Below are experts of layer 9 (counted from 0) of a mixture-of-experts language model. Rows are named router (the router's row for the expert), gate (a neuron's input weights, with its number), up (a neuron's input weights, with its number), down (a neuron's output weights, with its number) and show model dimensions 0-127. Each number is 500 + 50 x the weight over its row's rms, rounded and kept within 0 to 999. Numbers have three digits each.
Before each expert's rows: a language model's description of what the expert responds to. This comes from a sample of Wikipedia text that the model never trained on.

# expert 1
It responds to: Final pieces of common nouns and suffixes like -ation, -um, -ress, and head nouns such as film, team, album, University, before of or and.
router:423446543476559455575495539471385499544468564529594402534394432499578506570610480458526535457526499522486518549484427499571535453539486463540460490470389484526531517504460476454558525495439505397477600533440561425582454505438500557523523576509466476545502524570537469468565416405463399445546507593510452467496489478402502473495479529495536458557456490470461521527398508482516467518529
gate13:484484517521503588485475484484624437474510489569479558406424412554538499410486502511493502506478565501525526528444534502453542623441475518480516585586495449490561620537476553565439547573491361452498488464463503474588558470492502408534417474464535493496508491460528526437490504536461561472458414564510441519470456504463536527472466419479442486440511541432486590507463601500464539604562
up13:424477536437417470561549534546464491566386525486567487568476467522597542461485433518637459481553440474560470576473473500523502453503540374568538513467441529482545521503541447388539526440413489532507492553486530516465533456512485477506484568532465482486490390496531398448584603450535527524534508598589452557573504532547469541473549539456494465448410483490462472563483512473423500453535
down13:521417465456478523647544495492478460588449505475546520493467540539454480622479473528547538581561437437481440454524478447511539453458458436516444462519475613464416557447481470477517517467401454579604612440519525471529482470448490596555525554529418496549454555590563419465534498459585518472439465561472482458496464571395452547456529533509503520462537521564558536505484480481481486477501
gate14:494387492510540438608420487477517538449558523543493507452347434499574470470465596571527513528484589522491502431551638483570535443476514470538504545527497447510566504518509548549553523496430495618406516502591512470488438459491429571521421478492537458547469558480589409492478494486494403467459471529503412528594467538431508413527503528485530527557432505490502515524482491447447495510494
up14:444554497402486539519459502508466502528487559498541550493384461465505490469521528410518466615425559491444583536566506454518530425461476527496573480436546508443523472481541481522522546464594480578494556422483508447565391542578404425550455401465527484443484538465518542498490409533456503527519531436569455555451476543434490548426565403499551539562544563497519586501509562484541409563515
down14:425576546600488468395526454537573432482496517530515471529541582544455598508475455411444473434619501458520520596462471486517465471569508494500484442551506461417525552462375489457454432477404496456630488544455520507480557503444594567446518560545446582535462537514451528456517494490489478561433483515457546402469565486554487594552458538492519509561527524513467513533432485457505538464463
gate15:555498460481457446544526614490535479498494480492514396528454500546576486581493578451337426513573501413520482478517582478477481610506530592442498538554492475473485478517537410520539483499438423554426479476416492479501451531411453566618501504481508522488472550500504548509567521421452414551490497443450559516501503595491551566428471504539492490444523473496527627501532579488459517442468
up15:535485516489500451509464485447504529450469534433509571581473474576436534521502633474545465509567518532429497559477502578522500531517481532536512462455452467553568483449476509468550444508405501532538485507383495489534365537467521504506389468444541504460527600485425495587468445547473429457522497529508452537638531450464536475604580467534529500432489476503589495593515432491525548405405
down15:510610447469594465463485410498573482465504497579519539515470525487406499439540520487483624557503509555517511520528453433541524579541534392454401439499518527487550449481463505458425520489503450465482458471481608477463534459496544452518427460469524580560541580495473545482528444502458462426505543586509518455558410539522419448493566475489571507592459518490503424665455461510499460566501
gate16:503426490521503443448525517567443548568426563496445477523582508564617503556507528475439464486488475504578571513456538490578467533584517509547497534512422553567433451476439509433520584445475598545348506453473478482601509453533488471472416472600495402495459542565438439449564490522454501441421510471508522528544474448545462470525507475469579473512477510481491575425507558486443456603529
up16:498584460483520470513502557521452474423418498457494454483496626498449483503466484427556542454639483498564488481479478577565447505407472520462438524486563519538517518500553446542552517501587480469496561552483436393467535558514509511484483540409505512545519513465488465465540411427483519601509530564594536409441525533503574403458512578416447490496504585412466521479561570471473592447450
down16:526477502630469535522477440439525515553442493480412523510405570414525459480521474502557499553462566566496622540501679473520513520465477536522451538474566571438498457471454557517499485518539515450467539494387485433601454480451547575412402474547486546485453472525454475481554477512547408452539449469436428468587459484580571530459553509486514425490484528516482478518521508535441501546549
gate17:534480517595494443514512562481498397537528487489499493596557478466550529488478430470521469517462494449479529561508466547639565541443438523495523553543448518546471493473527451362571472494357607474480463464524450401520484488607490523496510510469478501555575425488523466552458501541487489591494520423493501490452537492558519567531502502475448484563474458445428503459468609488553408605407
up17:528552496509606475478530536509513557547534531469575468554411521484412495518548498540371509529633524529522414503452534424579530519456587471485480528451611526442524421478469500481560439489446568430394543487493571465535544502443497524496454561424486428493498521502395543486506564377508448450497545460569536521418475549497449456478493476505508478487421480494574587555475528446533571473516
down17:511571478504541520442451499470533497424509449458529471505483564522419537523422521525581526450526486548498574456418549427409520450553487504503432432477552438481454517457433512518408533560553443541466428571553448497457446507584392446396525449488506478485460517580424551496535528539476491460536523416592553582568593540567419521547498499483502590494499469470526440536459544558513510493629
gate18:406532513518561434520451543453495549505481488571503406431488471585528528401494505476416549543614462471461588541403465525494536454489532471535584470529498562535508465545531575455469473407483510482549471501547462492515378548425568530526463557454548509507453562485610478457519491485500427534500600532507430424501483541432476474489561596449481574507535493438537579478400529539436513424524
up18:538496523497477469505467533514453485531523469570422559541626498487539477552513407446430627497482400507402472497494549516435504551516539527550558499533489598569549470438485440467545475488433520430455494483506544480436420515464493443568518512538542576452372517508565527592426522447421547564455555631418506481483476527474525485424541495467460565537466536589446430493546504477524494445500
down18:423487448547537411525473479441515487464500581522497572542577390582445398460469490495538591470504556451612514491568461559577444484491505485427522494488471452512420447547462474533471501507513511416490556519472513455551559504555496587485497443569469493469511496538553551486495551509435542400449400502473487482513420517515486452446523532519532492554389595393550592484506532467542583566582
gate19:529461530496574426452539518486525613543478489492444596414455528521546515488612508539425537546506556398469466586440508413453452494522507458441449509451473437558470427493553533436570426527473571470411582496507481525496478465500421466464428435581538555494511495488433543558544437576487504554552560538538458492577483447586423493531464553470446561548496559433483502446463559570443490545525
up19:523587510480469459542510457480513462469501575458550510420452437432583456553526599523516462475496562461506438543453575515505518566531532550488513542440545492419392522495364517473453488548450563503523534454440524518549576562408516485502513431528488465549494460384371593552571581533507463556414497529433423484522533526607493443520487525497517544506533513423446571516494447541511428496509
down19:465493474481433486497625449630442614512519415435500478528436461525468583569544510475527439494534579531463505460499535383498390453576552501533463489466473432523537514507542477486511552498503480558529508481480498554499490493475392415510479539465485610468517465543589447521461518380480525441511491480522524575524468573530508526459439524584539383478478511456465550464438478522505502591604
gate20:431457582570552547516509420488516533428505561533608507487512511405609515474476553575549523565489498528472505509541543441412487457538525373535464449515568533563575390522566533501447439531502452462567491511376483487482516500464436414523516564518511465491450467420523487509510508561529409424480519548512513453537590525519542450474471505388517435476441486491420520431531509559590561483527
up20:475500464517521515502423397502499450380464507539550521509396464483478497430557507583469378507484535576425507496506584524392515463488482532546519515471488531577504484492398587565523446520567527509583520442535512509479509451461451518529532573464506528583502467534519510512438598492526522486521518578451506439423446475489430527450390441468505511511574546465509642516450454593583455517562
down20:511462542535550421461488460487576312427540596435453473542541523597440511444487457500535536520486557477448503544452516485518419492485476431495411537577613534525569507421557455449553577506546573467541465528459580457465527495502390468505503531432596466448552556474521541510500599532521486538543488439493399489543435509575451486546535510459510483492459507487544488526526454465426451534530
gate21:471528488483592509435489510519450556423399502420431540515465508509674457541524496456506558481483530435545524531489447475518473401483524452534540538550514486526484527550477520476597467478523623445471479591431437477558499515555518595460512557475532549507432482531458487504511442390465419490456512493526516522510493529553459491551572429560581479543367510458537434543448539394530449537549
up21:443592445507464378460449415570574482548522415537499611477394452547579412507488513402481578490491622451498567510541460490561503518510496476527542478457484474395472535471515526529485456448513600480436573531549476472496390449546506439496467538568593513510498516500532519486520475467507398450405433464554496493492518487517528546559587542500499520515527570484548510595469525536454451459495
down21:551465510471490564490436469534652467543535504486500518623465574501382478474436501460588494558494515480496445478495380486437475524502539528429583459507590520555515433492571485510439474444563512493537558537473553601347536514525499497468459438496493485459500519570484458489429446500495499482520449486557496484575531432469566508510462543463500601480424546443584483465474411583460497505567
gate22:403441537466449467530542569505381518512506486536521416514556562418553420550580420528425494368532502509508462542495468546566594525521436560495542448515488475462463565495527609510509471538471505439477513525452487463547499477464465584496561472472503562561495439511604573496483560515462482493512472551494556522514567465477451447502432432536377462504545404540387519523475465519568501599523
up22:521449532482534515574525472574365483442433555555513437456439479419569495481481433453498419469589572410520529534583462520549458413544561463571532498517483533496464525552485519515487480517534506471511576535473442447540510551480525473491501424433562542569480492539658480414524462498515499501546490538575541402459556432489464482475409487553391516545528410525501534472404554545485558527515
down22:547508570452553511563579427536454505557504428448414508596526425457381539447472434399422514482423505490550481515502463475505534569470479514532527517526505486587525565421497528496476534523450568426496459480527521557498658502517494471530517522487431516519463464630587472446524573581439449442434510436412550545546482483509449515560545463520528518413535524527455515463573547439516459486459
gate23:496458474553452581578494485538514482546417543445507558542545527441542483521518408490539486493465491476478464523554478517391468505485565481392467545441435446454500441506364536473572491532459532469430451450513565426509431610418544513537517469582561514521502469492551489492461509414601526474537587512462470575470524569465539439521482432488504514521543482490647566533484455504473635460526
up23:558417538391451486446494502469577497587532494493551429487493569510411517487523442495491504488495605507493421517490601519536544543481546546529449437488472439533529509551536570549555464496500440541587499522483478510580502560502523430463557461351421476504557528431465522576524507502581446438501507460515332432475507559548485491487407563478562572474444502495461468521473567511499408548502
down23:537536446503559457548475521556443630495511481473570498391549546514412523439508561485450485574477414584477559526508500440620506437469434477585491486562499586556454403556504477436498512512526425551491436576421517544485433543496479519562506515458523520429459531492519446507491483550526470454517485523529490465600401478607455451560472460554565476462512482596526485463461499556448470416428
gate24:526425481447456471576521564613575436521503500461440411637524502548472514516515531480578498509486498446406535490533366549519491436526402576512545466492398576504500489487468468429562458483443453448405448468538529500479461497473492585576460446491544476508495513452527510531501452488520597608588474556570542521490517516597526419583449537477489484476550501484396505492494465539503507538456
up24:390469555555448559506470507544444614427578515460575424477481523516522460594503563555537518586437518495439579445513455542481497501470469462498610500452418524540467460502529499629535450408469488555490484485504469504493474430446512524493563583380434530425500463475520428540465526409487504509441446582487537560511522516496502449553533540514459434599500480481512414548553537500440528590476
down24:528471458570495512526503436519410496551539469461537465583413448446465514435489470510596440495482560443393573583461598480468533457432516510513411512534503536524516505523560587494509468548452567516479434534377536437482543459570475496502422542439504519524540495408491481534528507460608463424474433549475465564503522433492538535503600496529513512571570455483445426577552524467473406603503
gate25:502469453513392479426481587406461550515520451550535565607432518480556571410494476420485540486525513533499516436473451443516475413462396467458517491490494550505497458423412535541608534567563559439547522476478490484545457488554477525476453508554541547546479456550522504472448487506380475613502475430491526472495473496455481595580603465468516495580410590472524518565561544525566486479513
up25:460450608523568493472453485504500407525574428499517442549527534458452495498600515384522565525501434392458465523460546494528513564513472479484519542509518487508415537487502439508459512476454500498505489505541560468447495529477545538551468531588502592518502527436499411431523506540540529501458540527479458571494531440638546365425385637421492485557556523593480430531493511456528447507471
down25:543472491513519453546521531548444531506577537480530448487505524463507506475494546450451373533442449396619510503466568512598560546523585541593522497545545526565455512571504340503413520458519507488506502443510476538456457534445500545500480452505440536516598527465462478428533543451567429466533495496467495566467430442607536430390453488492596488504513507576444493482535448510510499465386
gate26:585520525506549447507469381507494364513458465445468409547566531489521487547584549515513486489497539554366561478530402543558485548454464501466555574540482531490562601470507535461377463494495487483462458501422442498491496438512516546459553600391453552562507495574558517514471572480468565534468486504422474464503571496575521547493493468512486489427477463610463508475500484595475435556458
up26:565509541515456447491448527491501423515444530524512501510462537602415492512501455445438440458412491491571592508493558386554472514406482454515495431614451403493502534544467480508476459502487581550526538526443532541528617520537598478578419485467473492497481536517594514466554511556508436378509516524516434485507482439402556536530484487502556492437601446465480483580460558511588511559441
down26:455531541477513590575500531502434527454552494536513490481567562474502504411524420489543478597594473485590502482480491410511416523537548528590462491490485417516388423527463463529558545482478417481512502561559548494474486525437390472509488376573494542427495488496584583508517531463584594520561504587424411586433470512468432473497509536519513460529498480467533475419462467507503562508423
gate27:501480522448552487495536509479542489451528513614520527612474556423491485520512505451437405608431429604537477457545447504529484426461525498522547517514462417505556570517512504436580515487537493444517481401552490584516438606505467531527543565550342456466405514568488538457530495531451510465538526439479516542545453470449536467526385496484467545457502526432542485519474428556549442597476
up27:490513438527447500600503422456578485521536466454528439537486503535584535556516553485440557594576580477476575569437360458470450519520474498445557540377496494520599440530440455599434536541575479513496552458499490461476522517508450527546469469534580453445495509507496466485434578427492543466479573407490517441477516467482432535467587475532515525524437490571508420520571515542427480407530
down27:507393578525517425530460588447514583532510492508516581538479509456511403511503495545551471493480446491511429432541391586493487433512533540530474450554592586400490444450525447595528553563542536471467529508517517522557555516505460499444424474481533537480434447487470547423517561461598531518487404439504601494498497484506485418510535455520572502457515529489401466512323486513532531501520
gate28:482545586557472530521573539473509513553507532491503639472441461453484472576469550518453499432517551460517421431477577487443538435496561519584435463524496436504494570506472423462485476535549445481524503395451523505496415489463538476489527506494566485515445575586500449482428366500405473483492573502471477549558531536510568405538584525629567540528545435477526429538411440528482534452493
up28:478549400468477395431548546532470613501406465510486585579577530447520422526529507514490467491475595529535622447534516540522464490438475519473445502488609478604590497559518481507494461454565555587474503510435469495484442552510456540476506509499463482600561423409519550527427525493498442500483431473450437552503437563487538417490535501494400525475514509545525545428582504516466504448419
down28:489393515513521496478511588430468520515425518494428498504509528553507537508438474442522468421496494500589478444470476484446536425602561578433447542527531406432511577509511432586540612543426547465548538506601502459520497491469502548503539445468438525453552498538584470479438505452518421534533493498492397572452481502543637495493383537607499499486501515470455455506430491536496451605511
gate29:522457591570513405488471504450549417554494538537531452515569509458514574569511530481560538443606447483588480511355469465584458531510430521486539597590492488539603545548455471515546531457333513515558436455398493500461506577546519525455441481487486499408533499530455526497531580481458497508527573511423519421446532475524513561489465490459496449460481502543457452519458481433465539456535
up29:511486481544499527535360502464488455465408502502506532508440505462511532447441563617513437460474552497440556485596509478514500515503397442555499542540559531404574511557600466489463530499560496547501471492614543475626461425434402471539516484411465496544534470468516489447503520472525537476541488550518521589543463450535424511506596594447518432429504513501534506478551468398474437590481
down29:576532546447577417450623494488513543566560455568506504489584499461478525462546446447456546514566388501572523591406457518529471543510490495477489544583494489575541501461405521491450475536343529466524477486418504523476486556473576513521460495504380496493472471476493542503506594532551450549529496501444498450501445478551585497571453518532484528415387560543432427474489451425484526481531
gate30:507461523431470550446460475499513491635561416447513376485439458426615472597522469571463546519533568489430439504459458613411508560536512564556481445452501533496600452472512535483566534402534492470492420529546431514536581513533521522432494501502436525511456518456463534452501479459572494506512514423527509393583449484547454444493539532517521535487508571464485481534446624493504477497565
up30:528530480518497472476472443568555508527467423456464556580529463492554503552457373485490386558508469481476578505503420562574466544513497532454532497420548475518586524509524500414492559509519582508578565428462480534577464485556449486521522540444530508447472480551520506537504529487459505417451332625543520488440523544511503518493429530532524468505504431503539433458465585358497556560427
down30:450502463532461567494448593551574553486455537471523505545552507425480478494549496478493480471518461454503538478504559373452584454578483418508459504538564541575574539500458507500506446557390530530451506535393465571470463484620498490504616571399490528470426490458523536485602565503517481493430432491587466536516467578489506491464504564417494418433535511495460408583562440500461510518476
gate31:387509471484535557581490484434479499513572460492514479462453492532596491372507397446362484516544435480416483531501600452473534608397471497562540473470523556562481493445510529469535559452433499511535500494494581516568522489447502584524444567531455553466442482482568445500537526460519477516453505624497420509489522447475543468455503494420567518505498574473474587546541539490535563411553
up31:546543448474397541463442512555404504459428503454408545626570470491515447453448435484517499453435538450450488508538482547561506549504394489470453527548540514525533434493518551541461454582500533455545540437491535579492527482593466427421449555516411507479508517511558473527490530663534445445512519509497578563458487474474537487562582431521422474429446553448536595496478521539550477537542
down31:426450493474520614415560456437451562418463463556457383456530489490541547504529433490532468540465488520565499573488541587531490449487476465539407494505504543543457490543494487532545503489673516572504472537491558463521409384566483519431510441473504522540489437428466472562477584543560472578497517429504441512472533551555495450556512410524529507481502432503428521552483625543483519490437
gate32:476413466529488548487490511401466536489383512551553468450532500529464507564535522532557522496467491541510602413580505489527567508520427461501494546489538434607527524540562497423515487551583553490454477502402500469555429403514524454520532550532469537492500406578501533596541459474456543368524465562439492483440500541569447511544508486498509514484396509568487384566387495442453489553542
up32:509528538478548486433494477469527428570493461529530549620502454448507532452448502497430513399466585511532466431535484611456505511514502534620578429516566567445516545510482494468660533422506379519522472535550469517533438504501466521587401354558518446479495418469536495416538533476524487571497498480574532476550471502507489546511462429483461428418433505492502477514535557534513511493542
down32:541584558479494532429513546502506557573421503517456453485555538452547510487468490550397463559500529501507465540451591414516504499423564468454473465534493466442540530489452503566559518481510550481477531601504502504485526506517531425475455432549502403477482675472578492514465505503395507551448467470594481495523435616510538469453408468439471568476498490431447532549609440518602469429504
gate33:361492525485539547593453524504495450525534479452516436506495471546436468460475517545495521461507547465482483492590541512485477514491505535535475480393421538573513480504544512575400484473482560472463465573459457537512528598590489474538409541505338547473487506587558569451404493490558487475508461480570534388511599447543555462452586452464528535431435520530546455439445492528551541563536
up33:529460539567518515576506498474411482505486508511494498372468519511413445527527475511562664544497469525582424480477480486487596482485538492581508569550518497377483518465482473618504498427485442424568477569463519542495468422558524453494531486505492456418483535508498494472455452538435490415483559559539427478420441482460556583439493601510530468590579513521517490558530498519532382478516
down33:529440503323482493528573484595395506509531467512474570601608526461471509587620444510548420406498506492498462428536488516517498524472493441456425511422495557499517418540471525550453443597488541470430491521465517497549548489466530438532493600538498472450537477505507507514429532420570473523537426518512499479539497509520465500490588512545594464505446580509549478478446542397488560444526
gate34:553538545496555535600551474498473526531440573338493379483407458411431460487490554535499512544544487491547475488475403507512602480480558456519453448507500448466466515497489507397517582483542538585501580590442554569520547436426540519513512426444486441507565440540395475463493524574467522445511435456419461439465525475508546472567568476542544511570496517534521488508558496575534461522515
up34:505522533519506518525425516499500506416423466424499465474424372429401522470559584521453530545541645531507483405536429509477472501578458521523497548555492569471546508511513465498434403445564600463478484479521455551504505551436549431634565512553436514599478462498517453551495493489475397488456600441434612524494501555440482507541530475528461489538510524558514460466501476542458534519530
down34:481582532503484535499510562593468503492448464640582437486587551495282521493526440536537561462482406507464536571394535470496495487516440547488529512482526529489564568574479481514519425532453470555559459519486545500553501450596434502418477502450517565445485495529602480483525561503505464527485457542532499462514508454405535508432451465519463511546483416440473595469490488486463428531499
gate35:569529576480513561479459534466554511418385581555547512541534468557464445524553512508515455500517505452410423501545484560451418399540483459581415544537462489474476426511481504405531525582542482479395504403587407489477512392582481590526444434466449515498472559555482579528529510495526556535474567556523483476490498465480565497518527494507476493575527468496535559430416494435518583445557
up35:551466457476460394498485393626412447550510477535467618510481536552577490494443433440420484583447564480529519525433524378391518489468459488543472539492501553528538534457541501574518484473582535407587568583577493511430477478467496517484459488552561562471491543454412483467539506587411559504523402508460434481479506521498493539530500460482509519469507608478502515514508523493485490603494
down35:562490453466535506487400421472496509491583443481449488488431467510736500449501445482533469542465548564520461527580456523560529478455500524498495504502453567540528513592453507421558522523516532575475468584438515458479519483564538466484494443566501454480535498545418491461410527500455524544482552496551432407480590485505575586459492553478517564489502450486457438403514398573448491499533
gate36:564485554528497513510539529517441585490519476455467454464478547609507549477535457475458542457477548566529541509430410498448553439486514501495566594552566416527501456573520491467458448488545543486508558502410458455454439513532416430556582450479504472571483581578505421490504491508613418525556567511474577489462442430408477442506468541513525478483344498582439552502540566506451450453545
up36:513572553532478408561459549509504566475561503483490407597458564582561477427457493471495604486486496354448475490477474497528515543510452457447409494540535445532585462484508549406504556454449519557508453456593481575434566428504573543500462492510506529520549552483574414460524466527488430492565484547506398440425496515482543465524555499496579448426427550553462493537500516440473604507525
down36:457496433517461517472506449507465410579459531582581478537632497516433560560526473487514418437514541436530525557396549521548439503526442527533508539467475493525574447461493571554523492410468486390563523487559589534516454576455514497547544491453532493474612538480511508513447528436500500464482364377499613456505539513523502380533525517485544493494509531483553579509442480494425453468477
gate37:414522489526443537558446515467523447437498516515495496447431637479573540468573491492492436453498562498497583420459539542550644436482536422588576415567449456489506582560502438484531578465523510533475486511422545503509532455554568468493509557489472548527479492499538464501518519515413431455480498535567459482436466495478460426396516488448415519523557568531549521491391419478588504560536
up37:515474557466517569512545496498441514528580400524556529540458428534472475466389546571547505529485500523521510495421525428418427552509437530405467547438511615518523493537484597480521494517486462496496477505418520387500404510555537434482510538526546560515516535529525497397470466489528545598462518555431552563515543500507493572561472543543549461441418489413505525491461519611406411406496
down37:498489513431479533548540607456401503535557557407505565455434457490551431335374459575483560476498427455488513472483560435474525453452523443436567502464525497551537513429435553497465507516560453410472597530446525528534498484561496517501524529575612508491515471492481524463490483483492478585496466501486511505513535517565565437536524496469488431526486423555506572480590609559482528437420
gate38:441520409493445583484444441468576525472484499470515504599567572494662514553524422484508475417460493517489488555464563507527508475530459415511574527511601514450584505445486557469449484562542517394485422469467555507558493410463500523456519519429443570436541465587433534458548583429507415546478476537509524475474455412524502526451523477563535498471506487530501521502500624436427538485560
up38:473479621444462501506429493569504480459511561501526499557579469524471465459516522494494466578455460603506432450567530479585611511434529424527518479508465508524382519487497446564478550417575541461393542510431507534445556540402482589548495452509488468388457606537499492457580492564484444458456451503450530456512601487511434493557584459464501470491519527468536507552402585485522513483510
down38:515500494413582518426413573507524595503502482596511497470499453486523468515517508578503508526468422515522495424581538607438526431563542552428496508455502491402489461473550482571500505371532485531480549479445447502490454618463413543605459451599552444482483500456516466579399519510567553434439504465463592536511529581487502417482478554537543542550481430526519520518465456474492518526428
gate39:449496500522452469483502540508573517405507452514553514522440488523491449570563504502586501589531504497412497528512454521546585447466521487520535446556462424433438580429554425618436420498570427569516543568409527487500492487405469539499499521607523507511502473476479478432551447583459497425549537514538354552519489469459538426487464533560515500519517515482497460508467433498463586469642
up39:523490512544530427483499486506566476514527485457665599460541431399533467503524487519551526556461562591451508481542533605518493466504489525490483438525494445437457416585448482406453472522591543542540491559513385459482591526434442484568577494529427481429449460498571460470498427572551532461484476475490465525479522506537514417444496508449430502547613475492595458548535494512441533432505
down39:437525523439492510546552476555588538506539472555410559518409462470638532536501517542581499485440448486592533508516503487472450498510478461478584395470561487582524584395424470503557463489483522489513458447525518517460479517380534459499482449534498439481483554437512455525413512537536522500463545446548509565574512447502473381407497484541494433455521425617548597472558483554515470560524
gate40:454518547576516511473538522387432546498437542551500415448497519502505482658518503437505522497476511559543542454482439506561467405497516520532558519512449485505470566410475388502443545450515541392512574505622527483458497557460542481522474421398482478617464425477586408436474443475457566513536486614467545478473510549534446503539442521468557460495505494508493495463524550545565573522516
up40:475474516610434461458506542474543500465576497448562499513470549457452438433536502524445546493478556528346386518525452528518494451531448555465524468502438464604520489522415492554515434477500530431558554498489567510504597483558461538608559482608561497408497458487604469575489469540513553454534486475401455523359492484511587443505528516530517479560535521482489502546437471502476491425538
down40:503485504479543449489540446442398529522462519515527491491403431539461462456511549480523442580537512526450407573496516451565499470519500377563539495515387586485552548496567576499478397407420557492497579461436561500526589491577466587562562608435517540544501442521541475486484495565416479514526471485470490443513488394538506458539552518480513529506560503479463519577478479578432412537542
gate41:530444584421524478531484507524505561526466490605510485400471407467524481494528517431544453468562538535522494471430552528504501487540447496595483540518525496402586515515554621592506438506444569527482441478550544489567536466562546529493398559495471531529597433569608438533487509449495505479595469518423491511439411396538531486449472468454462541430471553424502472502543472421496515447428
up41:462517465549497477479474536531447538456495483519479539458518451509470502483477536484468503575410607439461529498521468434449396456478550536465587448491548552525507541442536492372475509544623401453503522493546398502577509528467568490361573482446542486482474536455475554436460487501537553472400504453636541506605491622467523522489531493497556481534529586466548485458512519588459483522460
down41:413498583591499470485503514527575436544520562440499399553500556440618615490527414486510489494511487517455414552528550431501587406569475507476514538467476407504446512510467484537518497529516499513598582556462502525457561475560448494509527487574484505454536481539453457523546553540433453530548482463583448493397603464436379533477486472528462457505573469435506524469466576515426482463430
gate42:506480464437560425490547458468541412502445401529396511506540528543564504623450563481540472594440507527499545518412491501490502501448524574521486481444484466518501584545519408487467459474526531527551575518376454532550398529486419513476514561483516482479491589432566552459483426505520470524565614536455483514522481515532542470624481430527427577438560379529502495549490492492514433497517
up42:454488564562533473589526523543458593465501626503517438520454596494484480431561536497447525529512502509563555482484450515579531524455547465589464555522459521461492490453479546418432437535536505467445324599477478419516466517448531441506504508476497535468549448530435476499555443466500427496465467480486506445514614427492502461520453579531476397555566574478435442581542490508598537480474
down42:497532546522473445486547493501576568478460462548479377472492523420562555482507513469469534515492586530497469489575533489464584552534508477446532509492463465461476514464497547574452537600374531550532395604603523586557571499422486476524488443478469530562524525502442413476460488487525470604479481510524516444572491446469450458490435575426539428463578515520453419501529461402497582439419
gate43:539475509449519385466530521466521530504511445397494488544533471538553546586509468436479449505553467553579431452554444552557476434508446535499349578516516514443529416505581421515473459505499548517495442516490592498546428462501487516539552448596469490452583488486518460454566476581531525489571449491593445517467405566555493496522568405481513438469496528558527590515527429398557491515454
up43:540496577492455529471495543540474457550481599449564488461477432496528478571482521543483526453472479519523445416491435539496422558454542421587433489434500456473537451550538459526419523507590428507517599449564610643450526550530538455589558510552436393478520508476541458462500451502591593470498511472446447567587456407524471496501468486568533525506444497426495484469481475468539548502414
down43:524405493469551529508503533555541534499456512576449425496645473500369532414477460488556583526600484482479457385522453508626543472425486558454528512475439506566468482466489545562574543551441476468521475434478444527570571496488509503503467430443514524548477483550513537395497405553515518467534535533484448438542532507434487477485403523566565527496475577443499512547489571409451522448526
gate44:464443510485459505459479522502526472368548616517487464510429505523452469520514516475512458529548583521450427523481507544524507561390460387532509472461488474540538524568520426525459407543465579445475535424414499538440485426444518559534571563498510504466589466479560502438542330493514535498599544605585427483482552473517491531605473500460463515501513577463533463530537543503474492565525
up44:501461470406573541493508480567565504447472424593518437542528443542558592466460510582458422574494471503478532511424500480455523529555471605487531530479565573474428411449506543506625462531483491538458449443523438432578590485474361538482473589539577574525457480476459473508491549556455518470405471544521598521543508503546517436463504457525493478436496508521516457445416484523471452570472
down44:529456508460445496492430519475492556464445485513521458423488504549502564552478534428516475522454561426580578479442489538358555595473502504402488494464496514465581503456435555478461538477508480462601418545505458494566507492546406563438493551495454466585450504577477449510475538596416560497538545465508573510545585422391475459509441494564546552595561491545527435534468498583550515464466
gate45:488511589521527469481548570431436499529524497473467433385472530527465450510488494485451628552493558436455491434533511476478544479534549549547527456473452570487555500485481436500376488539507482588478522525516455516399419593573576419500504576542453413463599515595595491528409482521494425517594543503522416490433572546468501536457446564443509425486543506523485481469422540535495512530498
up45:457595531536569412477501527448479562532492523529443479484473454563409439494481534499481603546412484474523446566545509488547529456590516551493506465472527387515495468589534391599518525645461436554378487509488467555438460512485577487524584465434490487522518494492545497448468413451452533498589459471553378512470571547476501538482464485477492535503537563556553491500470499466501533393510
down45:579526548414504452436516419538430573493578488519470509568540569519287506480535466449394518416456557463524470465547473461536452523483531544513450425446425568495533450516494539552514531499490472571533438531506558457436510496467549564483579559532461480512529470554525548550505465523623506435542556542521426406486403468454483536485491494502534555512520576537525498459460525487428460472570
gate46:540502479385600491499574515454564572482427461488487521553447567580586551454526451533514533556430416468477525498556531547465553479483532556492490458424487579509419484431537553440596500403443454475423536507556541583448542519369450533542505493490495532479475485647487526515531536487573571542529471498484411460493527528434464419534482511492506517514419502552372512506464467442505495487503
up46:534462574526522458459450494516497585510523550527458535498494454431599512537534492450529539558463544464522409645510474532507507478516506484614433503545535472490463419495539478561576488466435483404417534477612466579349452409452435479457507510486487569463528480518495522574471447404518510555508590528511470444483509504472447492537496512573445472525537490458482615545565532408536495431461
down46:516549436452453529551478515609426437569428520545598465487547471514461587607472508409440522445511631475447617474480453453501432478487509459572451494478512529491500578493545479435383528479543488557600568467550452452546476517638512473492520441485491453516557443500479486486490484586440522523490459452483486575467491528526474500443505481458565478436474478488614428443555480564506504505481
gate47:508449522533539559504429528499456509600457535527584511458591476484532500491455524437584554402503500579478472622440527578493517529598495515559444414375563549536512446477520482469519481492480431563392495491396421468553472572495411541497407446533539596516442494521453525474459588513512513494421465469479473534480498485455551512528551524513551537547468441541469388543550431529471509496461
up47:517441504497511499559501513529464606563485458461421547495531545591635459605499478520537523537468464581430440475489522508483545485511498424560517528489486495563450488481575429454557465429467387556511525468468561534530489548467470523515463399545485497418480463473443443531592535574480527443546554579502498535426484494479500506566431600433503410378503609526492427449536494489527436452508
down47:606459533486598529546486495598429487538535513432473518482548516368393483494491485590516484555502448459549555426515428554540505453471488522542469523568472559482443480467569537532464496467463530503485499586517459483487440514499504408539480413524528473611386382545491485466468445438459440590542566537551482491439573413552562552504482504484475487505482505533460484425421456561521546550580
gate48:563441423521481538557574581532568477527519555473487421480544466514495485500511423487461535494580496504514464426391495448518542438509460556538483451473551480461487468634492633448465598428466490451480537460501502412511501528597522551506502493498461429526522501481507493517320537480476573521496533512428577559502574532537445409538514511506547485505504528423462550453469625514503434446462
up48:627539504450521497527524465475445441498445474510502555396504511487459452511471431415533390524523514489584429490562459551587501452517507579451535440492546524487516504590449531539481600568498449407554567521435461493485519418578570566487499522367454412409546513430483505497541431533396505509502531471509536518493460532575419578558496510537572482557521488523468462502528513582530478433492
down48:486523470556542421531488470506556491612533568494535535514471468487500579517506426557584512543496591473522559537501523439531433451445493464557449453543451503459484483533512494554552482466521559534466533468427518485490539510404518491448531450554478608482532427449538469524515409598444569466598512474527521365592583485509496471423466424511436499370463517444425481509408470583580497524483